config.yaml
routed_scale: 1.0
norm_eps: 1e-05
positions: "rope"
init_std_qkv: 0.0194
Below are experts of layer 7 (counted from 0) of a mixture-of-experts language model. Rows are named router (the router's row for the expert), gate (a neuron's input weights, with its number), up (a neuron's input weights, with its number), down (a neuron's output weights, with its number) and show model dimensions 0-159. Each number is 128 + 24 x the weight over its row's rms, rounded and kept within 0 to 255. Numbers have three digits each.
After each expert's rows: a language model's description of what the expert responds to; "mostly gets" lists some tokens that are sent to it at least half of the time. This comes from a sample of Wikipedia text that the model never trained on.

# expert 55
router:172114140090178157136174146091177118163133119111083103124121189129131145121125097100113130142083112112152112110101173158082110131158072111128155111125119138155130125136123108145132128096172106164142147130156146114099132173137088115149136115145140088167150180153119125100122130125103098121135107118134157123087155136144133134134127122148143128102145175146136120159116141123139134129084118087131109138106066156141144130076128116140119095113159138164133106104132135103156115126145129
gate0:128088159131105133140120113112124125148124134141143124111128157178080126123162121158179105167107155164124108121114146147164124083108126092148098145131105097141129156092095125152136130133136065144115097175156062155085103147172140148154113140108126137102133118121148126165116152135128132183138113098129126163078127137064111158116120142109135170149104176117151131135120114162112154125120107163159127123120129088135116132167114120159117128120152163108111137123111135124158122150159133
up0:110113132146103143108170130108128100173144117097120126130077116153098105154150146165089099133121140114103156148121129140155076117109123105141127138104114167124106124104148128169130132085109054130133117149120109149141087130168145166119087179142119143163185147118124141151110125117142126134112119150109131163128142170081120093110107138111134120118116104136158134106134116120112161144090163145109096160106156103113127127175154140097114131122084142104110107149116112083094131174154120
down0:090135118194128138103207137106188106147108154133139152107145137080101113092123104129139107130101112128105107141130155103116112148105128121140147128133127091102141135091145155140155157150084094156165110121100157147123164137110174122126073120097101151152123118079154134148157122136131126140130131096143112127156115064137113095134138100102152155125077132120151131112156138135095119112089150143138136115137142163095110096080102120143129135140162132105090127125124160113129132118133142
It responds to: Function words and quantifiers in running prose: as, also, not, all, both, such, only, more, than, when.
mostly gets: " all", " other", " such", " not", " only", " both"

# expert 20
router:101129134108119145146101141135116104143138154125113089161131162118141149134128101132136140090127086139125102136120167140132132145171144145156161122096112099120108086141169126109146112111143111119160174110126120147154145113169174089211138174142143121133137151128151099138169147135115150155084121171137091085167120102148116125105149150129130102111130162139124116136126187145114123118104132126139129129148199127124158084152140104146128125139138150124102157127139135128094131077175095
gate4:159128164128152150152109110142105119144167112145095133111111145118095091124173136146145201095084138155135115093129125138108123165133087126133087157092090129101122128070116171167137099122117147140144123142143099138130150123117142149090090153130148129115113128127099109104162081172103092139104082133111147132093141118154126123155116114118086137129120118103146135105131125138113124132123140103176110175112142140145120113135157089204117159119147112154153115098128135122102114158117135
up4:149114115126154160173122140134122107122130082148117132136135122105161105106136127158147174113107132125157112111144129130117152138114134182102131078097092141155107148098157161092109107129136127147091118121146161104143149117138142131179078187190137101128147141116128107122115144102111128093112131122133149144150139077152101134087144088124123161154114154117119115178100143132089122081150138145171148136148142143116172105110126116129128131132091172138193131122127135121126124075134109
down4:108133181070117111118096148122145137144095128145134138112151069096144113155131133152105103123130098125104148153143126126103134169117114123143153094166105087095099097118128153085149092119097110146153146118084118129064181112161112155100132129141140157102115121102117147131163091155135141139127115129155118145149092123124106117086130071134121110122148115130118160120147164095163081116128116137148145146098096113193119111137160119128145116116127104103149137102120086136095125123105116
It responds to: Commas and "and" that separate items in lists of names, titles, places or citations, such as cast lists and publisher entries.
mostly gets: "),", "\"),", ".,", "iest", " Fame", "olution"

# expert 54
router:137128131098130144115106121161072143140112132151093166098162122125111168140167141115163125171135100100102122127146119102106100107113152138126149118099127108140113125093096124129116125136084091068128166131137088165118132103073099097132139103115093113152140092114104143144097151126107183145137140134123143165149132127130156114161161134108149135130141156098129141091127122118140104118078076122136149126130140158108124114107158188137084165144146117101174106125165121109102142111157109
gate1:149129111142167113118137170134129123176143136091113140107154127123143090093162123137155126147141130096165137144147106107106120128128120140163141131157093155163109096100141125100152100104127146150108117087115084147121117101115152096099135102158084127093124151133144161114136130155152103146180156099105122136128119105147095129118129128069147084168140134154125119061163135144138061143113143145099133108134124122153089070114157136124112112178118135137138129108144142154131111175160122
up1:134149146129165122145100107144124146113130108124113113102124144124136108116155135153122188140098075090157134138105113115114149103114146123071092073149128167119177114091117147112113095129144124157100110129139107177134144123099122114137143100160101124107121158142087116154160130178133124119149152163117123139114101092092176115140079103124120154105150077134127095137142126155137111145144173110123130132103129170126091105095136172138121119141132143126147133164131154108074162120093108
down1:098094098117149115157163114125131110117108121184091145147111106139176137143136092128112116135140114104127127135146093111126146149127096158139109144111149113160092153147182134137112141136116148091149170124118122147154139109121184150091110166157117125117149132152168122089113091108123129153121109116087089115145143104146151147114116160124083083130143126106142121122149113116047143164105151111116122192112102148127083129158125113108117139109144155121122081131100126138142131084092120
It responds to: Mid- and word-final consonant pieces of foreign personal and place names, such as -h in Oleh, -kh, -sch, -ller, -nan.
mostly gets: "nan", "din", "ller", "kh", " Str", "anan"

# expert 12
router:106143127141116129172099162159130103107061121087122118158134149092115157156146120131119097131099132106076156122150159087148101131114168118118169097120093107108123097158152107148142121125147140166167136143120135117103101162116120155095108124107112146148136076158131157096124108149161137102133105151134088167113125129134131104126153101116139095114094137142133152104138128107134102125144113127123125124152093145160080133111129114122130127113167101122163160166162080131106185140123074
gate3:166121104119134131123130140161139121120139151156118118176140165155132076119169101111098119127116139110107061097164113129164081136127117161129123138140139130124087123106133070097131124122098150117175121169192145073133099133088116134127124154109133129147131117110134097158151164120112133115121123104135143145123094164122106106110170112134143103154148129158124142126109138156131157094109121155134124125067103137142092140114141141147099144119135130134110114187142051106139124134145142
up3:098124117119119093159166102133152174133184103132120143126109148117162129147090160114142107150087090128118138144111142143139161089144094146107116138130130145104105104094128146140097115120121123102119126083131161117139149098125145115131167158132121137119111163127101115143101108094129121163136142113169133133158087104115106172129142170175090102123170157047135120160148148145145154132119105137139123153105112149130137172107138118105140099165084116131132142131124146058101107140097133
down3:163065136121142125148149124122133127142151147113142127109075149122102114154140156140204111169125139131125142137117158128116154126138106147093142156146133142091124140125144115112123120120113131126131122133076142107120130110133131147149127103117141085140125110109162139106098123138083096133103120118137103092144126173137097070115156140142148115108141084130123150122128124127114167077113149153136130193125129128144062141116115098142138145124161132106138120190167118070118202127106120
It responds to: Final suffix pieces completing names and adjectives, especially demonyms and nationalities, such as -ian, -ary, -ity, -ese, -ine.
mostly gets: "ian", "ite", "ican", "any", "inian", "former"

# expert 38
router:088106119097149094121122145193098110111129138138110148123146148108151119167147142107136153140140161159122175107099134129152118175148129139110068137116109137115114137145115101133113156106100097111138126186130128137111132121105158147164143136096073133093147074148116159148118120123151117141127120097158154153099122150108112128110135131160128122104083150097117161132152125120154187145132135153109121098102156123128107157060089104117114150122145127124117146113099099075112080128143139
gate3:173131100110121100155124117183153127147105139167145152102160135088152154158133092118163149096153179135108121075169140135170120155145093089088130141087121145132149133152125100150116152145130127109122115121107116165114094155110136150128100174091143124184149139116085123163125127114191104172188141137139102134107163155132123122117180141135135123131133143125129132132127132113101110170131111133141145126134112145118168120112140115092131147117136120127115128111104092107151130098101088
up3:103147144120153117115096123126153149160134160109142118120117144102119137108119104124131172123165140123094104124098139133122150135107122125091177129130146110192092124119110157121122114075139120129109150106133131137137121109117129106085093104095164124136169097141155115121118167150182157147102065117122135110123118113092162107151118136125126159171143148111111126134099088165126118123173184120152140152145084099139153107110079106093124110085118130109111130081143167171106120119149132
down3:144110142130116115107141136130111147141138115118153142136123128111176111128101075111109118152095097102152174135068122174102116121148176141102111145121139137148074148115118102118154099137150145160147155157136095147086142139110184125079119111145117126115105162138120129168134119133139135136108124159110134132112113145135147155096140132082119086159123092103126143078107125159101121111106125157113147125146084108106098161095159090096104113149111129143106118103098106133149065174129144
It responds to: Middle or final pieces of foreign and personal names, often Chinese, Hebrew or Indian, such as Sh-it-rit, Hón-g, Mand-arin.
mostly gets: "abor", "addy", "adow", " Kong", "hard", "ikh"

# expert 52
router:091114150115122123118112132133133124070114172142100125092081110098140158116131124130115135144156092124110124116126095147102115138093113133110138089057148166143113092135163147086142112133150112099131054121102130135115105111114140125130118138132153166141163097125135141134164139121178097126141135105104155104098136130128122123107114124137089093173120127146146152138121129113130150144105123086085124149143143100130140114143115139147157184177125166159103141148139086115137120143201106
gate3:149119180089112139107143109127108100151147078155134136099090120096112111125124091124089088141136176146110073139141101095125148080170150106138106148107125114116114139145139106142093167137117141121139103161174114118116121113100126105126131128126136156126153153101114102151134093137121128114160172110153178109188134151112147114129148111136157125175136127160111120111128157151133123141130170107154116082082099153152130108118157083131148138175138118093147133163125107168143132119148115
up3:145149073132136117092126114135180178099160128157131128163154129180139125091116102104121149125131153122133163112113129150141120123115132103154130082139104135121155124157118159128161115135126125162095153171110110086132175162147104155122160124129123159175102129171128127142133101112131100126122117154105082150110145132126087116143126130110112135150117107114125122143100095051092166100128143112115110139140155139093135134153134151103141130074141112173137087112104097105143112095099096
down3:101122139135136125069192076123085153139163142135118147117151174134161146110110119133113093108105118132087121136133144138125133109144112113124128159152163135145158121162135152122119087126112148132142141149151160149137103085158176167118177123134093129113084131106136122118162149152140127155096119140113148082103087101139093141157142121126166114072081131159126121129118151153087133169129112146129125137147110123102114111115112110073109094122157146149128103114117135109173147136100097
It responds to: Conjunctions joining words or clauses, mostly and, also or, but, &, slash, and to in ranges like under-6 to senior.
mostly gets: " and", " or", " &", "and", " And", " et"

# expert 24
router:095147105136095123100137151171157173135118126113150126107121169154132129095177130197129119175121120108137170106112158135138111124096145164138185143100194145171144169107137076124083156191132104128146129137113131133125110104162139119149136099127139125137089153140101130083097155136113107157159118115144084150132126140144153134123122120164119109104143142128118160167121102153114118108137142126126118127113135116151123107130081163138169128124095109095147129132143141115137095096133126
gate8:133161147161111141165109120161125126179150156120095124122108095132118132119131080135176120147116155101102091110138160135155123078118132143107153139148110109155139190146100117124118110108092124095141104107133138088154109128130136128114132141153164133136158157185148115113141169104106187124165084123166130118139118115145166127137131112121117151124139168093095156069134147130147121147113142120138169125152144122121097132147113152133121144154146133142164199117112104138129090126171146
up8:126108145138145093120139150117118109129103144128184136141164135111132120120133157112104122068128096159160144102099102168124145165112159131139097132142102126143120076102122167126126129133162135153125123185073109153111136116100157146125134120114118136134107111093103188167138130148142087150121151126083148160109131096136108157132150122111155098158124163172170123111140096115137144115150174128105127130153180179148143116124147113139111100129129132116086097105166141090129127160101109
down8:159139165099166107115156134127096087129141119123166111147134177097088136137154166156100099116128100122093140160122164123132122145103138059102129124123123114104082177123121119122143165135133107126096122138155127124170110130134152171113136114117123126146146119134134160126166102169099127079128118115100099193121088102150143155122130156139116107140115153143083107089130146128127139119078151118117109144148105169141108129122138160122088134133139130144126120160140104157074123159153088
It responds to: Digits after en-dashes in year ranges like 2021–22 or 1873–78, plus mid-word pieces of names and words.
mostly gets: " −", "^{", "uz", "ț", "present", " hyp"

# expert 1
router:148136118175069157124189118133111147086142162112129108119117132142136158088129173117159113120168116117117168158110117131143140130126113086159153172139112097141088168136165125113122145099154158126168102137141154154114117123115153096165100107149143164136160125163124131136123139138127131130116135144100102122108150132112127140149120115146178115095150109115107106120117155153166138150105106133107108088086158128110136168161167121143152121176095109142093179175155119113107127145132142
gate0:157137123132145103166165130106172123095099167121137093099143119117098109124135098141130120124174153116125114093109109151111123100114139138121133147113120130179122123124125122130110144145163131140081113109140117146072104157135127103136150108082117114089105124130129121128130144103129045175120142109157075151121113153097142129116101096128154120137101148127103100107146146156166107090104156131132129111116114110181092179116146110093151147147110087091125162124146155142115071126153141
up0:136121157106135132128134106129129138114087144147150145168153144061133103080115158158110130183148116134129122124124104117144149095127119066119095129083113137148116108093174132130164124156129169128125110108127107136074109149131139083164160103149125117108115130127126136122112110111149108123118170119142110129092139130102158093110147123142163108102157099101130086113076129172143060120114136142136116098127135112152117128133160141168138110124119132137130135150173169094166120071122133
down0:155147114124127147101164104113158099136131138119158111114154094129159125094069141132135157076130125125101109137142134126170160146111132121126108089166154164158133144110133130106118103106153074131160133134124122135159122129125098151116114134147112093131128147160109134113114152126072128139136135120124138106105118113100100125085129142128128169131167190073147103136155121142138108095124145106112140070093101170176162137144134180161128147172107124099098156135139151153096118117151097
It responds to: Mid-word pieces like ro, ri, co and section-heading starts after ===, plus auxiliaries has, had and dashes in tables.
mostly gets: "CA", "co", " micro", "ri", "rit", " Cro"

# expert 4
router:110141160111114134118148114151125140114133126136137164107087157177106118133108116123109155121131152136142138120170082093111140146144150140090120139094136126128113107160152110147125133137174127147110132169166131083098137108140151103107165140108099151178141165137152147134123098155112164151169121125121171170130113122130124103144125128178116129146129101160135158127092111133110119176178153137152083086093101084106150132082086132120111121090093140110137099113135135154156151113110176
gate8:083107118123163144132164120136165176108133131150119121129164089182120125134097168153116126168140140145121126137091066156127133150100110175142111133102111137155102127147111102127144139174128132154130143137140148144105154108130132121117133160096093136146158156174174111161105094133133130190140130161155144145119118140131124101131108128129075133130126146131114114118143142125160152125098099116152161163131114113105150125112052090127158065162146119132141151123102125170125146125120142
up8:128165140158109149167115132136111117137136193167142125139123140117169126131168129100160116114113100148142129133159151154132120178136110060093139154144146107073124132124101151142112157057101150173144110133143138124132128112106119172132137146132134116101129092128112151099157125148103107104118111112141115125124124113105131155122144136128144130133107129120120138093142118135092144138141214155120099137122149132143117123135219157102092183113153126145096113129124147110116118124150103
down8:120117126155142142127217141150152148114138148153131131115144136134120154145167112130095115119147104155118184117156159117150133125098116127125147085139119155102132135085131117119113168113140092120094134123120118112137113161147157104146133147095130149140115160162140134125120105116119096150132121087176142117135114160112124123153139094153148162116151108139098155118078123110112132157113148068103132115105148104110139092151157124182134120113106116148126110057134116048115143166111113
It responds to: Inner word pieces and number digits, like oc in "-focused", ri in Friar, ur in Turkish, plus coordinate and elevation decimals.
mostly gets: "67", "70", "68", "72", "86", "38"